Weights of a small mixture-of-experts language model, trained from scratch on English Wikipedia.
Size: 9 layers, width 512.
Training: a variant of SOAP for the experts, 463M tokens, 7059 steps.
Below are experts of layer 3 (counted from 0) of a mixture-of-experts language model. Rows are named router (the router's row for the expert), up (a neuron's input weights, with its number), down (a neuron's output weights, with its number) and show model dimensions 256-511. Each number is 128 + 32 x the weight over its row's rms, rounded and kept within 0 to 255. Numbers have three digits each.
After each expert's rows: "gets" lists some tokens that make up at least twice as much of what it gets as of all text. This comes from a sample of Wikipedia text that the model never trained on. Tokens count by the router's weight.

# expert 43
router:099101146117127157103074132073174191138122165064059143128137109185138147132085135144143142178106150161082129125133107084180168188198117148100143163115105149156111088142141150097144100111158159117126131161155131107078127169135132159161118080132144126166146143142167115130150204124161129102102141126141160125154099184094106144160144174148127133137129084103171051126144160126055121117120138117104056156129129114129121080137149199142157116151150119089160155124131174102099107127118125106104139099133146159138135129146074152180095127074067124124157122156108126078108098104094156176082133077175122090125138101160053081148049115124146080149140089120202158184082147118145138147082128051180057139113177160140163119162079150158155149111105149091082198174190188150100114106140160
up0:099178110155147183090092084168144121178165075073090120130117167118134081138169142108158157123166184118138148172108148137208132139128086106124100193137115112158088091133130119132197165091140138117073152133150127174168143138105097088126132107141043147180128075111123143114131152096108101029092151160176178127171134183138115231106136116159190098110138112090108137159143125155124189127108154094151101151091114153115114170103157189163123055122118150148060069124083142071168141106080157152109102059111123091095135123123080170153105093110159155115111132159152115038071163219139145123146135145097172128112106122129108088180104077094107122129152158157119126103144100088121086112128111122090155108156156104100143105193095156147132141093102109184167101134065121091105134083104146
down0:081169121112115158106186083108129178131157130176174146137129118150107095160121203111117173085106206150189141177115132136103095155104112111145140138118098094106166112128094108083091063191095117097132177142149149071127091119150156088115135101106084120099118121172124124183124080102128163110152155123135143153157208093137120151130105146151098109085160050168091123162140082179161101122118149155074145111106125155152113143152172140072140141098157058115127163098114063145130137094101120166126119162043140107135141131139040194058171031145107107113109119123106166077083199172068127092163146110106095115088072156194177202122183109178133191154129092097162132119091117116155087126149170059136150115151071095112104122175123116124129205152116126075188083125090091113110175150158103
gets: "\n", " 0", ";", " –", " 3", ");"

# expert 48
router:161064156077166207081103060140165158125164167128082129101176106130133140129126103155085073136159137144100143092114107088161091110117127127120140122153146112090081100085132099117120097100165151111166127182157142074124177120093196162151158107143097117130161086096099093131112173127161149167107145171132166128107061133119151105168192157107099150142140131109147139105131163109089122105164155080072123134130115171141100136148130127184187116164128084138130100149063113143128093110145108125107139111122148118142170205141065090133084101082109123103161115131184124102168111121110178161097121128164093143139165152173070119127140142136167110092140073202107105105155153098139146129087140118131123152117098109095167074138068159162184149130104145156061125146132173174105128157107144
up0:173109121120141161163133115139136180139092170162130130127155088113168165128141104181167131139067122119160118138169142142125128133129169125131140163115137057153129081122090133148142115091116123102094150215085140133117114100100118151133179135095129134072198142158040183131130158112163125142077161136157128104080150155143176167137113157164146113096155175116160124143200180099181110128131081103182130213138111070104148152141144150150128132142165157108122157175091135143112084196137108121091096136133078140144100156147083153085117173104136095158092110109166153160114174123139055138092088059160097115178186155105134153072209158056120137124158134143137097112133115116115160135104169087157142112162136101129096112102062139115175116103147151134126159139075083132123087145120148
down0:122128118173133080141091093102122137191065159144132121140151138139168134109140129115060144088125111132153130085118092183122159135179121132066131143118103150151081091145139016135080191158155168119142086120161115116065126135177068227075112120080124160174073154124115114129135125132174039097063165216128139133164060104120147143132129147182127139146135149124137159121162126043150128113142123111208195111136175179171123105075149120108160107119123119130123105120153127124095097120166084082147131091112105139084187091170118110126176146166135142155109139152127155120111145120119128113129151125103091114097078129058067137133031160150185136150126166145133100079163081168201084146148133093103120157171104122107111125101152122074155083121113046135126081168149138166155131113121106
gets: " |", " –", " -", " 2016", " 2008", " 2013"

# expert 10
router:158149132180130142153133200158192158140138101046105100172128125118174112120108165098132125119192119142097116134181131120148121190121097116195074177135033126184116056129120075163120131089079131123122150099119136157076126133137154170129113183148109124182102141148115120109140114161090086149104147101146090101043101135173098192138129161158142145138098147090105121122121117118118104132121107182167169149068095148148134127113128139103080138149057158165124102155128097102157114171065128163120133106092078142089148141176059157133177094122113131127171063124124122126119106048107157187149137128155165114131119131150097136146110120105146151083051151158105133138085123101106164104109137129139126137165157132145124133180119079113085146132149083115101138119106071084084130198129149
up0:100074115122204171109104124120118149134084126141119135092122112129157128111182195160130127125110127148086156171160159136131103160083123139100120146153132107112091086096129170114102156094100100074114066128100080130158162183144101054161161173116133172136139122144149083080065160201114167132162169183094099131172154124153121148143030116121127084191140106133135132138093080103182054148113145120116153072116184115096123118138066187136143148196096126175141166177154115183111117156116155111148137151167157128171105075102133110098111112051108119099134151159099083135129088092105178144131106099150168163120095104139140139133196134098054156116121149057084088132079144148141160128118123162116171141126097174125103097132057051076094161192158160160121094102146117185115163137143127
down0:094175090168152170102116135124145140127175106147084095154118116144157135092164120117110091140100118089112130131187135103152138096109093159112136178090103138205122162163113183164114147168133113122139075067035176134169121176143099162154160068169141112113181115050108163171091087123129176102149125141118118157155186163078137139094116076110151168143133104113118136112115088108070091128134132171112170139101115130137112119171140152129113117122182140052121187176098094136126084102127167105135145163114083150148151150091172149130094186138120115136192097147154142142189159177082123200149079087112173129169125110135154192185166170170164160082163089148233152172058101127116180115126118125114156136176133129124195160139119172108152105096151161165123134140177131098152175117087108
gets: " of", " to", " the", " in", " for", " with"

# expert 21
router:135119109183122107110133124156155156098107116156119164149142163129108156122118118123116123152161116160165122088129168129163085148112105095139115139136057138118144104123111069139112118134129133140117150158058084090155140123141195138096132115148100126130141109121138091104163174116135099157159167111131136179128137125145105149160186161058136139129102102116131116112110156153121075140146203128169111096070159219191116129140102113073149127114118097119122147165100107141178153098159127135137127119142108096096136104160123141138140123172072074070126088166147104164116121132105140111145133133119127099098110132116097115086080101140172098172205064132115068148169158065170142120161130114142081174122144080150207155121087108190110183137135127056112167100212092119087157134111153
up0:136117204103096098118177151105127197094149095151169132123107121090142100081146128118096165175163143112113133085134116118152132116140137186132120119128125136092087135138165120143101102124067161112156161159152123136105132184125116050194138153125091126179195077127068167164156122164144093172164117172158036108108120134178180101154123094097084142156145110133119142097108124138149140124067146057142116146091130104139141109092110164159125151137098157179116170147176224081160110172118116103145144109176169117148101104135075107138161109081139128056141101149161110108099089187067182129155082065181086150157153128092154162149106103134142134165062105128079088161084115167188175115168105097111176086124142151164139086104078088138088098103194106122159150071153107114145094168120203
down0:094127132110147132095159133082147105125153098107095106149107091120092063125081046160163123124147169129138071184093131086179119092112103179143130163136123110184156103088128129189150102099110090140166110134079166137148133158090195128165123095141173147151155080129093180141142108094116126164123159135104132065096147146175093106167168138113117127102177161072127120111133084162156152125095086123093105119083124140188060116102079109124124130119189111094085134160150171148104140140143155114160134126117119070136157106123093130140144131097076118168142132184106135111136193162124119132161125120129135167080130072145092215107131057106170165140139097153159149123153159149146134122122200123089160148169153116118145153116077174156102134112069132132170153084174101170188068046114085
gets: " |", ";", ");", "\n ", " x;", " —;"

# expert 37
router:143096136189123145146062169131103148087094082117088097176153156138139156139122123143147147143117131124110169138089074155099148163131175092081122107113123197138163139101089109125084054163150160115162101142060093068124132154101108109209135085148092079149142176125144133133114156086092118126182122151180172090138121126083099145153112143105123094133070114181134086137117130114114101137107096130125086122078122120105142109117065084110147176148067088087118117111130088178110144118151156130185160110140118099089125119107139142124145143060099133149153132164095121120092087066127134150146089133145183166143165181131170170101071135135155114106102117166128105132117127081093077142147115103179114114087137107104136149122078134078133174152133118082148205073170107129093119161098142
up0:146057129086084135134099119122151099127166115107130176122143149092079054139205086127145084156127121186098112092135137101104105162178107095148137107077100135119101139083133144117165129198112169101136134114115092135063110083180141123145160109106093099102146106093155149098143116130165084126186122133159143169175139101132106164191083137125136131104151136151134147095102109164118150150131156141145090098109147123123141198133117105119138171110092126129183159130145117125071106154059140138145141147130090141185104108076148105136152102137153083178166098137134160194085135144159160104133105093196166147127081116128078067144143194095133174099129144131163075172136135157145157111167140096051113092095154097122162124105124144124163138104092175147067138220131120064141156142079144
down0:164157125128120140116147152097118139087163086099119151076118123112127117209060161159122126149110144115107080155088124136108138141122131136108163157131131152170134057111099150162173078096080166120225098095133134143150056153172120084098079186156176111075126109112127084121155114110133176140071100174252108132129106165092118172122126121121169169154126098133109140150133148080154074102139179112142110154117111136173135087133147062130166143101121097134105160141139128172131203139098132112100135083079114165100137170132112084115079064063175147123115100125148135104067136121088129155193102164132108110111113144063148082132142141111146120146124123060122168081165110121122059088102109124165098171220125136097104120116190210144111146093166121160097136119116147138201111137132113
gets: " at", " University", " United", " State", " of", " City"

# expert 31
router:128099086137142146158041108154097137124104115123106133136146079138145161122180152183200123157133135142141113127125077154188155129135085103149127126126182104146146118101159094135103098114164140104134063156162108173133110114136183145159117101152126105123149115138097050100143130090143154179126126139148091103141122177160157119118172173145115115112121088118133117081153175130099138126178097103159160115137071130119159100146096184120192160114066119120167096114099085108149058102170090081097144146119112089149177125151137136149127126117088147104124144173136139147109165067094140136108074158107134138179127136149195199119095087075170129147197078185122162149138104103170114121130136144151060089072173141124129119167093132090133125145178160084108094099157130169135098092129190
up0:111156124151119136098121137119109169082174164106173115176130127150093131138077200132130122083117145150147207157113125128140147142132138100131151183135121116110107098074135091152145111131112117047071099147116185068105207106184163145082095185208068127080062171123207106101073143117150162083127102114153078118131142117151130084086090083117090139170110091100200114095147190106110149130168170146117157152134124122141176122121081120091107086102143157171127183102088120063151117062135143123145081138134111103091125128141188134173174158163119132170096080148117125082142084125104129138123136152174153138145180186171129134094208106141115151095185198096138066059128164101106120125108113145177135057119132125099176124113085150108116176125195157110181099103127144063135134144146157
down0:154190114123137189128084139117123117160103135151082125120125144176181126197148144087178094154116149134165167146176091160128155153099103133072141139116129183077185122165098160130162127124125099141106144191109161083187157182138150110134098176182115161130147090113150103135143136123152113112180097182101125114109116132101112058045109206187125175154181152125123112189131109165178135155158106086101194149088139114187134125137138127091120138077129139176152171168106103126125141098137123100123110146058083135125114143096132137111157124140091112157184071102133163115169106117132099110129179162067107074092145150099131116136161154084119131171210130126089111160166130148182149114118103092098102091102073113085075163199125133192104104130065155107175110159155092099154110168058125
gets: " and", " =", " but", " or", " was", " which"

# expert 58
router:069150065155118201130094118175106098114121148161049180119137060149099149113090105173142093134142092184110116115145110091117107118145137073140066163111105110157133087161181097120132093145146071114032098129147127151105163098098121105182105116155142082149140069162153139063139110162108183166102163129149137128132125192185114195113060128160189144113118103137119164129087151128125106117112128135135107153072174180156174144139112147154101113106114068149165150093085068167074081133161150186215152142113112158147113133173179158133112154101099110082165139164155140119114141163147110098102112141145105161131162153143103137115173107106178096124210125097137146131078180102145158067111084106131106157131133160133117154153130187163150161136114154191156119143096194120179129131131164
up0:167131155135056192206096092119114145125146057117104096118137118111181138186113111124132088091112117095102153122136091102192148175030138137155193128218131118175071099092143068120076100113140180135142055169117104130132090084126109125160124119062108097115090125150096160135154128131125120128120141036124126125176079141131114084149104089125183097143106133151117182150060062153178186186132107122120114175063128083156142130178125114078166137172120161094145127082092102064105124108101150105154119132162140111148099130125124138137115129158150116146079128122149185153117135164077151072127207137148170169196134171122147111124040152127146102147138140128112112083103166138170097135132090101153174131157152104146167135149072148086149179104117162164099173111118132087166100102095148
down0:063108118131145132122119135109109135134125134124082118082104082129174142131086096101159110185086145135132167095143178135138111150135123132165109160145165128148125113131075137193153096137173173154197112171089068151136111122174129117072115120174154144115110210151111128114114095135142132177163176100136124139165098103149126089140121124182138119084120154142124133077129150132191089162142136057202112118126107107139164091116192180091171082139077159108117122118072134099097137099143194201181140099104123141180151147203090143136115118094136155136164124149099097107137123151150146112081139115101166090105190104053170094129101175108111132039126156162143145155137099136137125133171149089133059054107143063177115149152123139083105141108124152167180167139121102127136166104109143
gets: " who", " that", " which", " people", " also", " is"

# expert 38
router:138125126156100129101133165216125119112133100155113133173111157148127160145115179122155070043151114174103085122162088152118104130144108099168098148110062167124116106073156126131146100119116112109095125161148127140130086141158111107128091126126114121157141107100162023140152118105084168194101063114202105130093152121139073160146152143131131124134178134134152092153159116109167166114129145128144132098058124113126168093096127120116125159138142165083157165156078080138138188123126108106116124120097138159109182108175117172111122076141099061152130111118129136169125045028122145151089156079160153082143102124162157158097062136142140159096106123152128095129051139110129151146135119108172093123124184093131089166078148121141059185156113155169103185104144141044092150122132172
up0:097153118147156059168125109172126157137110137109077046132109111101085080170109153157127200091071087148149166101135127090157128152089118163134128177145128125099140065133153165091172109152092083137140151063134105118172125165183082125169156135099116088133102151105171068074138103082138137123102116110088145142153092098130098136126041073148132200108135142104178107129139146102175106138123136133125159148149129097073170124124144100096060146077193101152058097121138109142173090140096127102090149111193098157130150102151170153161128107099136106152115105174116179140161112146085165153146118115132133126105163121101103139144145093124119117126141098155133144132173156143076065113120156111183114079082142116134084188136116114094133123075098067084152122113151145076114200100058084
down0:151167167133116074217110105167107126056118111128128175136202134153104128216085089136186152148133141143142079137102147100133095124137155141136122126145138119129102127150144144165129136142146098157139122119084144143141052118188195127145104125127108113124151122172126079102128124136129194144076197138124092053085120152106089145131178111118114152136137198127140142091089158157128141058114099172136095175126079102148140071131147101127147089124169102152135122070192197098109133148104147191174168182064131145092105105106125104114111151078149121135066138193149072182099166065119103138115158147154168164141147156113133173121185115054135067133129074108129130116095099170071075102151155110107153178110135155115158078135144140126128132158157166093181121128122150101112138156103114
gets: " of", "|", " the", " from", " in", " as"